Experts of a small language model: width 512.
Below are experts of layer 2 (counted from 0) of a mixture-of-experts language model. Rows are named router (the router's row for the expert), gate (a neuron's input weights, with its number), up (a neuron's input weights, with its number) and show model dimensions 0-63. Each number is 200 + 20 x the weight over its row's rms, rounded and kept within 0 to 999.
Before each expert's rows: a language model's description of what the expert responds to. This comes from a sample of Wikipedia text that the model never trained on.

# expert 46
It responds to: Scientific and LaTeX pieces
router,183,199,168,221,211,195,206,202,221,210,213,209,195,178,225,186,198,216,208,240,175,164,230,245,206,213,211,187,213,219,188,239,187,188,172,204,185,156,177,214,210,237,224,168,213,195,198,195,206,198,214,179,224,188,214,209,215,203,207,216,171,223,214,207
gate0,193,198,225,189,162,179,182,174,214,193,203,183,158,211,221,235,201,196,200,209,219,154,214,230,187,209,241,189,180,186,193,215,214,184,224,212,200,225,199,196,217,202,202,200,216,192,172,171,179,200,192,211,224,223,209,223,226,214,223,171,213,204,220,210
up0,192,206,191,189,185,198,201,204,151,203,212,202,189,181,187,227,233,245,190,167,195,207,159,190,209,208,201,205,213,186,256,180,238,191,188,191,202,187,214,190,203,190,209,201,216,208,235,176,192,222,200,214,225,221,198,187,205,226,229,171,203,192,202,200
gate1,204,183,236,188,185,197,189,190,208,235,146,215,209,216,174,220,202,184,205,194,205,181,156,201,203,221,194,213,215,195,218,177,206,211,197,132,211,196,257,207,206,191,206,163,186,202,187,235,218,186,198,202,187,217,189,180,192,175,227,164,191,209,189,209
up1,215,181,189,189,195,197,178,221,181,254,185,212,200,232,233,238,180,177,175,173,173,196,196,227,203,219,189,214,191,206,226,190,193,175,180,189,181,149,213,193,216,173,247,191,230,187,191,180,144,220,199,202,195,257,173,192,218,198,234,203,206,209,183,200
gate2,217,213,244,216,197,215,212,214,169,216,191,199,205,215,194,174,211,224,182,236,184,183,222,224,207,153,251,177,161,222,175,188,177,188,196,201,172,211,200,227,210,184,197,240,212,195,192,200,224,224,187,187,204,201,219,185,184,219,166,192,211,183,192,188
up2,221,206,232,217,208,187,203,197,176,191,186,215,203,212,206,201,173,231,172,210,213,187,227,209,178,183,198,195,193,208,193,193,186,180,210,208,186,171,212,222,178,241,221,188,211,213,202,203,193,201,144,201,214,186,183,164,243,172,205,246,208,198,167,186
gate3,217,260,194,211,168,188,205,196,174,174,227,187,221,201,220,168,171,167,221,229,265,194,206,210,213,192,209,197,224,188,196,179,216,182,165,208,180,198,202,211,192,214,179,202,209,212,187,197,238,208,218,207,163,165,201,217,217,206,185,200,199,199,188,199
up3,221,179,219,201,204,217,161,198,222,214,220,188,241,174,212,195,208,197,198,216,213,199,191,204,177,246,233,209,176,205,207,224,168,191,188,206,218,215,182,230,226,212,205,208,192,209,237,192,204,174,185,172,206,206,173,220,187,205,233,221,188,203,219,213
gate4,163,165,165,233,195,200,252,235,175,193,178,170,178,242,192,237,190,217,188,238,207,194,193,171,178,199,191,246,189,199,182,231,222,228,212,207,200,170,188,215,199,178,205,199,201,210,205,185,189,191,179,186,210,204,174,186,200,217,215,187,195,202,191,199
up4,187,212,217,186,220,240,206,199,202,205,224,198,235,233,180,226,199,240,189,190,186,208,232,184,184,191,176,197,198,216,177,190,214,189,220,223,193,211,194,192,208,204,186,215,197,177,226,215,192,208,189,195,203,208,199,232,209,177,152,208,207,227,185,174
gate5,218,206,197,188,206,197,195,179,201,216,206,219,208,197,225,238,186,229,185,224,168,199,189,194,197,210,197,199,190,227,204,184,199,206,211,185,182,200,200,222,171,234,176,170,195,187,211,174,194,212,218,192,211,171,180,195,230,184,192,206,167,210,196,208
up5,223,198,158,198,172,189,190,208,218,191,201,208,176,203,186,163,203,207,237,203,258,202,217,213,180,196,183,241,214,212,242,204,198,190,220,237,232,199,218,179,188,225,198,202,219,184,207,235,192,208,152,198,184,245,183,174,156,236,177,205,207,212,191,201
gate6,222,202,222,198,234,203,199,199,218,214,174,171,202,172,198,204,229,192,186,198,216,247,214,193,186,213,204,217,189,185,224,221,187,227,187,194,267,203,231,223,199,214,192,213,222,200,202,208,211,207,211,217,194,235,189,215,200,163,211,192,210,210,207,198
up6,226,225,187,206,183,204,205,219,215,191,202,222,201,215,227,212,221,204,187,189,195,216,219,173,202,206,187,209,209,205,193,169,221,222,217,223,192,181,199,205,172,212,214,214,175,203,190,235,195,187,188,200,157,166,183,245,206,193,214,187,202,193,200,221
gate7,228,156,217,195,233,210,187,191,245,189,158,181,210,202,201,202,147,212,187,219,173,164,184,204,204,201,217,217,163,195,211,174,205,187,234,201,193,224,191,207,217,183,232,214,189,203,234,163,193,180,167,224,209,193,155,233,194,184,175,187,197,186,204,201
up7,205,163,219,187,202,229,201,192,230,203,172,176,200,206,158,183,210,182,215,236,193,153,197,226,221,220,177,222,199,213,191,189,189,158,196,215,179,200,201,193,202,183,206,206,190,233,229,225,218,194,202,206,162,245,210,177,228,201,195,204,213,201,209,200

# expert 4
It responds to: South Asian, Arabic names
router,173,183,188,224,194,211,209,196,208,220,192,176,241,190,216,184,217,212,187,209,223,195,238,227,231,175,195,194,194,207,214,179,171,185,204,259,195,215,179,183,248,191,226,173,208,229,191,202,209,208,189,208,176,197,180,194,190,223,211,209,167,223,199,224
gate0,177,219,186,216,199,201,218,235,197,216,236,230,192,192,195,227,187,188,203,211,143,217,204,200,206,205,206,222,208,216,203,207,206,198,191,198,235,192,224,179,203,196,172,241,224,183,214,185,183,199,217,194,207,195,194,205,212,214,201,215,210,215,169,182
up0,196,205,204,226,207,205,205,205,224,179,234,186,184,190,210,205,207,226,203,218,211,197,214,182,194,238,202,204,170,190,165,206,215,234,187,229,168,191,194,197,188,194,206,189,180,189,194,217,216,196,198,217,226,231,202,167,181,219,216,208,229,177,192,178
gate1,198,201,207,223,194,169,194,186,203,199,194,211,205,240,203,217,239,214,200,196,198,216,176,194,182,213,191,197,193,198,237,163,208,183,228,199,179,196,187,193,201,200,192,211,203,196,184,194,222,201,195,228,195,213,168,213,219,218,186,195,212,220,213,168
up1,205,206,200,188,206,214,246,210,187,206,216,189,200,192,226,214,271,208,205,220,240,199,223,256,214,233,198,176,198,191,236,219,188,195,215,217,185,183,201,186,174,195,158,188,192,161,210,193,198,191,203,188,224,225,231,182,191,206,194,185,200,200,214,215
gate2,199,207,204,185,175,227,202,168,187,167,181,212,167,179,205,168,190,185,195,189,205,183,184,209,238,187,153,205,178,220,196,218,172,213,201,173,218,211,205,194,217,197,243,196,193,212,190,188,214,222,167,209,205,181,209,228,171,181,215,192,176,174,194,230
up2,207,178,171,215,201,179,213,162,221,210,212,219,185,178,222,203,201,235,191,209,228,201,170,205,205,226,129,171,225,165,174,194,201,175,196,201,226,229,213,182,185,188,163,203,188,227,188,230,178,217,195,204,187,219,199,212,165,218,207,188,210,215,213,176
gate3,187,197,177,185,203,181,171,211,215,193,193,203,195,221,207,236,186,209,212,202,223,183,219,190,253,200,215,215,193,201,230,198,204,178,197,173,198,150,218,235,201,200,202,204,200,204,196,172,164,206,221,233,197,219,248,208,195,212,244,189,210,211,192,178
up3,202,196,206,233,193,187,221,183,213,196,220,175,238,180,214,180,226,206,219,179,227,209,227,184,207,226,205,227,207,188,216,180,193,211,169,200,161,179,203,194,212,210,215,219,213,240,185,187,188,196,161,234,177,193,215,205,181,212,185,202,207,220,172,218
gate4,185,207,190,198,173,188,189,188,215,255,201,191,193,222,186,211,176,229,205,200,146,195,163,205,202,224,201,183,174,173,211,214,220,176,207,161,223,191,195,214,195,192,173,185,223,184,206,196,237,182,172,200,211,207,220,202,190,199,202,231,242,173,186,205
up4,237,183,221,210,180,234,200,218,185,226,178,172,226,226,182,248,224,224,217,183,223,201,203,153,231,213,210,216,189,178,194,201,206,190,187,217,222,187,197,192,210,205,224,208,183,181,183,211,208,210,209,202,186,203,212,235,205,191,198,220,183,221,201,193
gate5,211,181,226,192,189,233,157,182,190,204,219,215,148,195,170,212,212,165,200,175,218,237,199,187,181,196,203,213,176,193,179,235,183,202,192,245,229,198,167,188,144,201,194,228,200,253,195,196,200,213,205,181,223,164,217,228,206,218,207,229,231,163,181,197
up5,216,183,203,209,207,224,201,237,212,210,174,200,229,197,240,174,219,206,217,226,180,205,165,190,175,227,201,223,241,186,182,196,203,200,166,185,168,185,175,227,218,193,196,213,165,203,211,235,208,183,233,203,179,191,212,208,201,203,184,221,217,228,218,172
gate6,151,225,183,162,192,217,187,226,199,230,219,182,229,223,213,199,213,189,200,204,244,170,189,235,231,162,179,205,190,207,200,214,164,233,216,197,197,184,233,170,212,197,200,263,201,213,174,173,224,242,193,171,189,228,192,201,211,182,219,225,193,179,220,200
up6,170,243,210,176,218,188,193,207,186,231,188,197,218,180,212,163,233,155,186,186,236,171,208,205,212,186,185,217,167,224,192,220,180,207,186,167,226,213,227,229,256,166,199,200,221,203,195,195,189,226,184,168,198,201,184,173,216,174,224,173,166,171,212,212
gate7,214,216,219,191,189,213,193,198,201,221,192,220,208,198,180,211,235,181,173,220,181,187,195,197,189,217,197,193,227,206,225,185,225,179,202,176,216,202,216,223,209,223,212,192,201,201,182,175,189,188,205,202,211,191,166,191,200,178,203,216,201,202,145,179
up7,184,221,230,207,188,218,209,211,212,201,229,181,184,223,211,173,173,180,207,222,241,191,206,236,224,215,198,180,189,194,228,181,176,200,209,223,228,212,198,202,186,199,209,235,223,182,190,218,193,222,207,190,219,190,202,164,210,188,214,203,181,189,183,230

# expert 42
It responds to: Mid-word verb pieces
router,191,195,165,191,181,183,201,206,217,246,172,189,213,180,195,179,174,193,210,192,174,202,223,221,201,177,176,186,198,213,201,186,185,202,209,230,213,158,190,176,193,198,237,196,217,217,201,207,172,218,233,197,208,216,222,181,184,215,219,258,208,202,224,194
gate0,208,223,187,227,180,207,217,236,193,236,196,206,188,178,179,179,204,173,235,215,199,188,163,205,222,234,163,217,200,226,202,197,207,207,201,182,227,182,206,207,209,258,197,160,176,182,186,214,231,183,195,190,174,216,237,231,201,183,160,190,191,174,194,224
up0,178,177,168,209,211,176,228,220,227,191,186,237,193,172,188,194,225,191,173,214,202,206,203,169,217,184,237,211,223,196,204,225,208,206,190,228,199,195,204,164,179,197,187,194,211,215,201,204,168,220,203,199,218,203,209,204,217,228,194,190,204,216,175,211
gate1,198,162,225,192,197,217,225,204,234,186,212,216,209,173,225,182,185,160,192,200,215,182,220,190,240,191,214,181,196,195,219,176,199,205,196,177,188,230,179,218,173,215,201,234,232,231,189,202,222,201,212,202,226,204,201,192,211,213,203,190,214,200,215,200
up1,204,192,190,218,144,202,204,206,167,182,201,232,195,201,218,193,225,221,201,197,232,185,198,214,180,197,188,231,202,201,191,160,222,222,228,190,182,186,208,187,204,220,220,188,217,215,227,202,197,164,235,229,225,227,207,186,204,198,211,168,189,206,218,187
gate2,200,212,169,196,197,172,181,209,198,214,167,174,227,207,172,210,196,178,186,198,178,182,192,204,178,227,195,202,185,170,190,190,155,201,207,221,194,192,223,206,233,227,174,225,213,195,181,218,188,201,221,199,184,241,193,208,210,191,203,204,221,163,209,224
up2,201,196,240,196,214,207,192,180,200,167,229,207,207,194,224,227,217,205,148,197,178,201,231,176,214,184,166,181,231,165,252,195,225,169,184,195,199,218,184,190,219,202,194,169,207,208,208,190,176,189,158,184,225,198,221,165,215,215,189,213,197,188,215,197
gate3,180,219,219,208,169,177,233,181,201,226,202,201,216,157,214,185,210,204,183,217,181,187,141,239,184,217,224,195,212,196,227,220,213,211,203,179,199,213,255,197,222,201,195,201,236,201,172,187,207,192,208,174,204,165,200,188,182,219,204,191,220,192,226,196
up3,180,169,188,227,211,200,208,214,230,186,203,225,179,156,198,183,199,182,182,204,243,166,194,221,164,196,199,167,200,189,209,206,171,197,238,222,216,217,214,211,198,153,184,217,186,206,222,207,170,192,221,170,171,197,176,194,225,172,183,191,162,194,192,156
gate4,178,201,206,213,194,201,229,238,197,171,223,187,172,226,173,219,194,170,190,191,204,202,213,181,228,191,205,201,210,162,189,197,201,201,239,211,206,217,170,191,200,219,231,205,147,193,191,215,241,235,226,209,217,167,186,199,190,196,201,154,182,179,216,203
up4,173,194,195,196,209,217,169,189,191,202,185,196,198,208,168,215,179,220,205,204,205,206,177,231,202,208,186,189,196,148,193,178,179,180,226,204,205,201,218,186,209,217,205,196,164,212,194,249,210,187,232,219,245,158,180,181,199,208,209,247,210,220,176,212
gate5,160,188,212,200,184,209,197,188,154,228,179,221,193,190,199,204,229,178,209,196,198,201,184,189,197,216,240,234,168,189,227,215,164,214,216,196,213,217,197,228,227,214,179,229,203,172,178,189,213,199,229,196,232,190,246,184,197,174,184,176,186,188,219,211
up5,211,210,229,207,190,222,214,186,213,198,185,195,215,201,230,172,175,228,208,214,197,161,213,183,210,183,174,209,187,203,194,177,218,190,205,191,186,196,186,230,204,217,225,185,216,178,172,224,220,211,233,175,194,201,195,173,187,184,186,209,202,193,213,152
gate6,228,218,193,171,185,201,209,214,212,213,218,194,206,184,173,226,190,192,204,204,207,179,180,248,211,210,193,186,171,241,245,197,189,229,189,198,213,205,203,164,168,214,177,214,203,226,205,213,214,180,227,185,160,235,179,237,201,187,168,209,193,176,183,192
up6,194,221,188,214,198,215,193,162,179,177,239,228,194,231,156,202,193,183,174,191,224,154,194,189,149,193,184,177,192,251,222,187,215,205,211,215,206,192,191,199,181,214,221,210,194,180,205,177,197,174,165,222,206,237,198,195,185,212,203,237,230,179,215,204
gate7,203,219,205,171,207,194,205,192,222,199,201,193,198,219,198,186,198,190,185,182,183,150,166,175,213,244,181,202,221,201,197,203,202,197,193,171,217,201,229,235,199,190,201,193,207,180,193,189,235,176,200,214,175,221,208,231,237,178,205,198,181,207,206,210
up7,200,192,158,218,215,199,175,175,213,186,193,211,173,220,206,186,196,173,233,214,183,199,168,204,193,196,177,186,206,210,181,150,191,224,222,197,153,164,224,198,184,227,208,166,239,187,216,220,201,190,216,228,227,197,226,186,173,186,178,199,193,182,188,178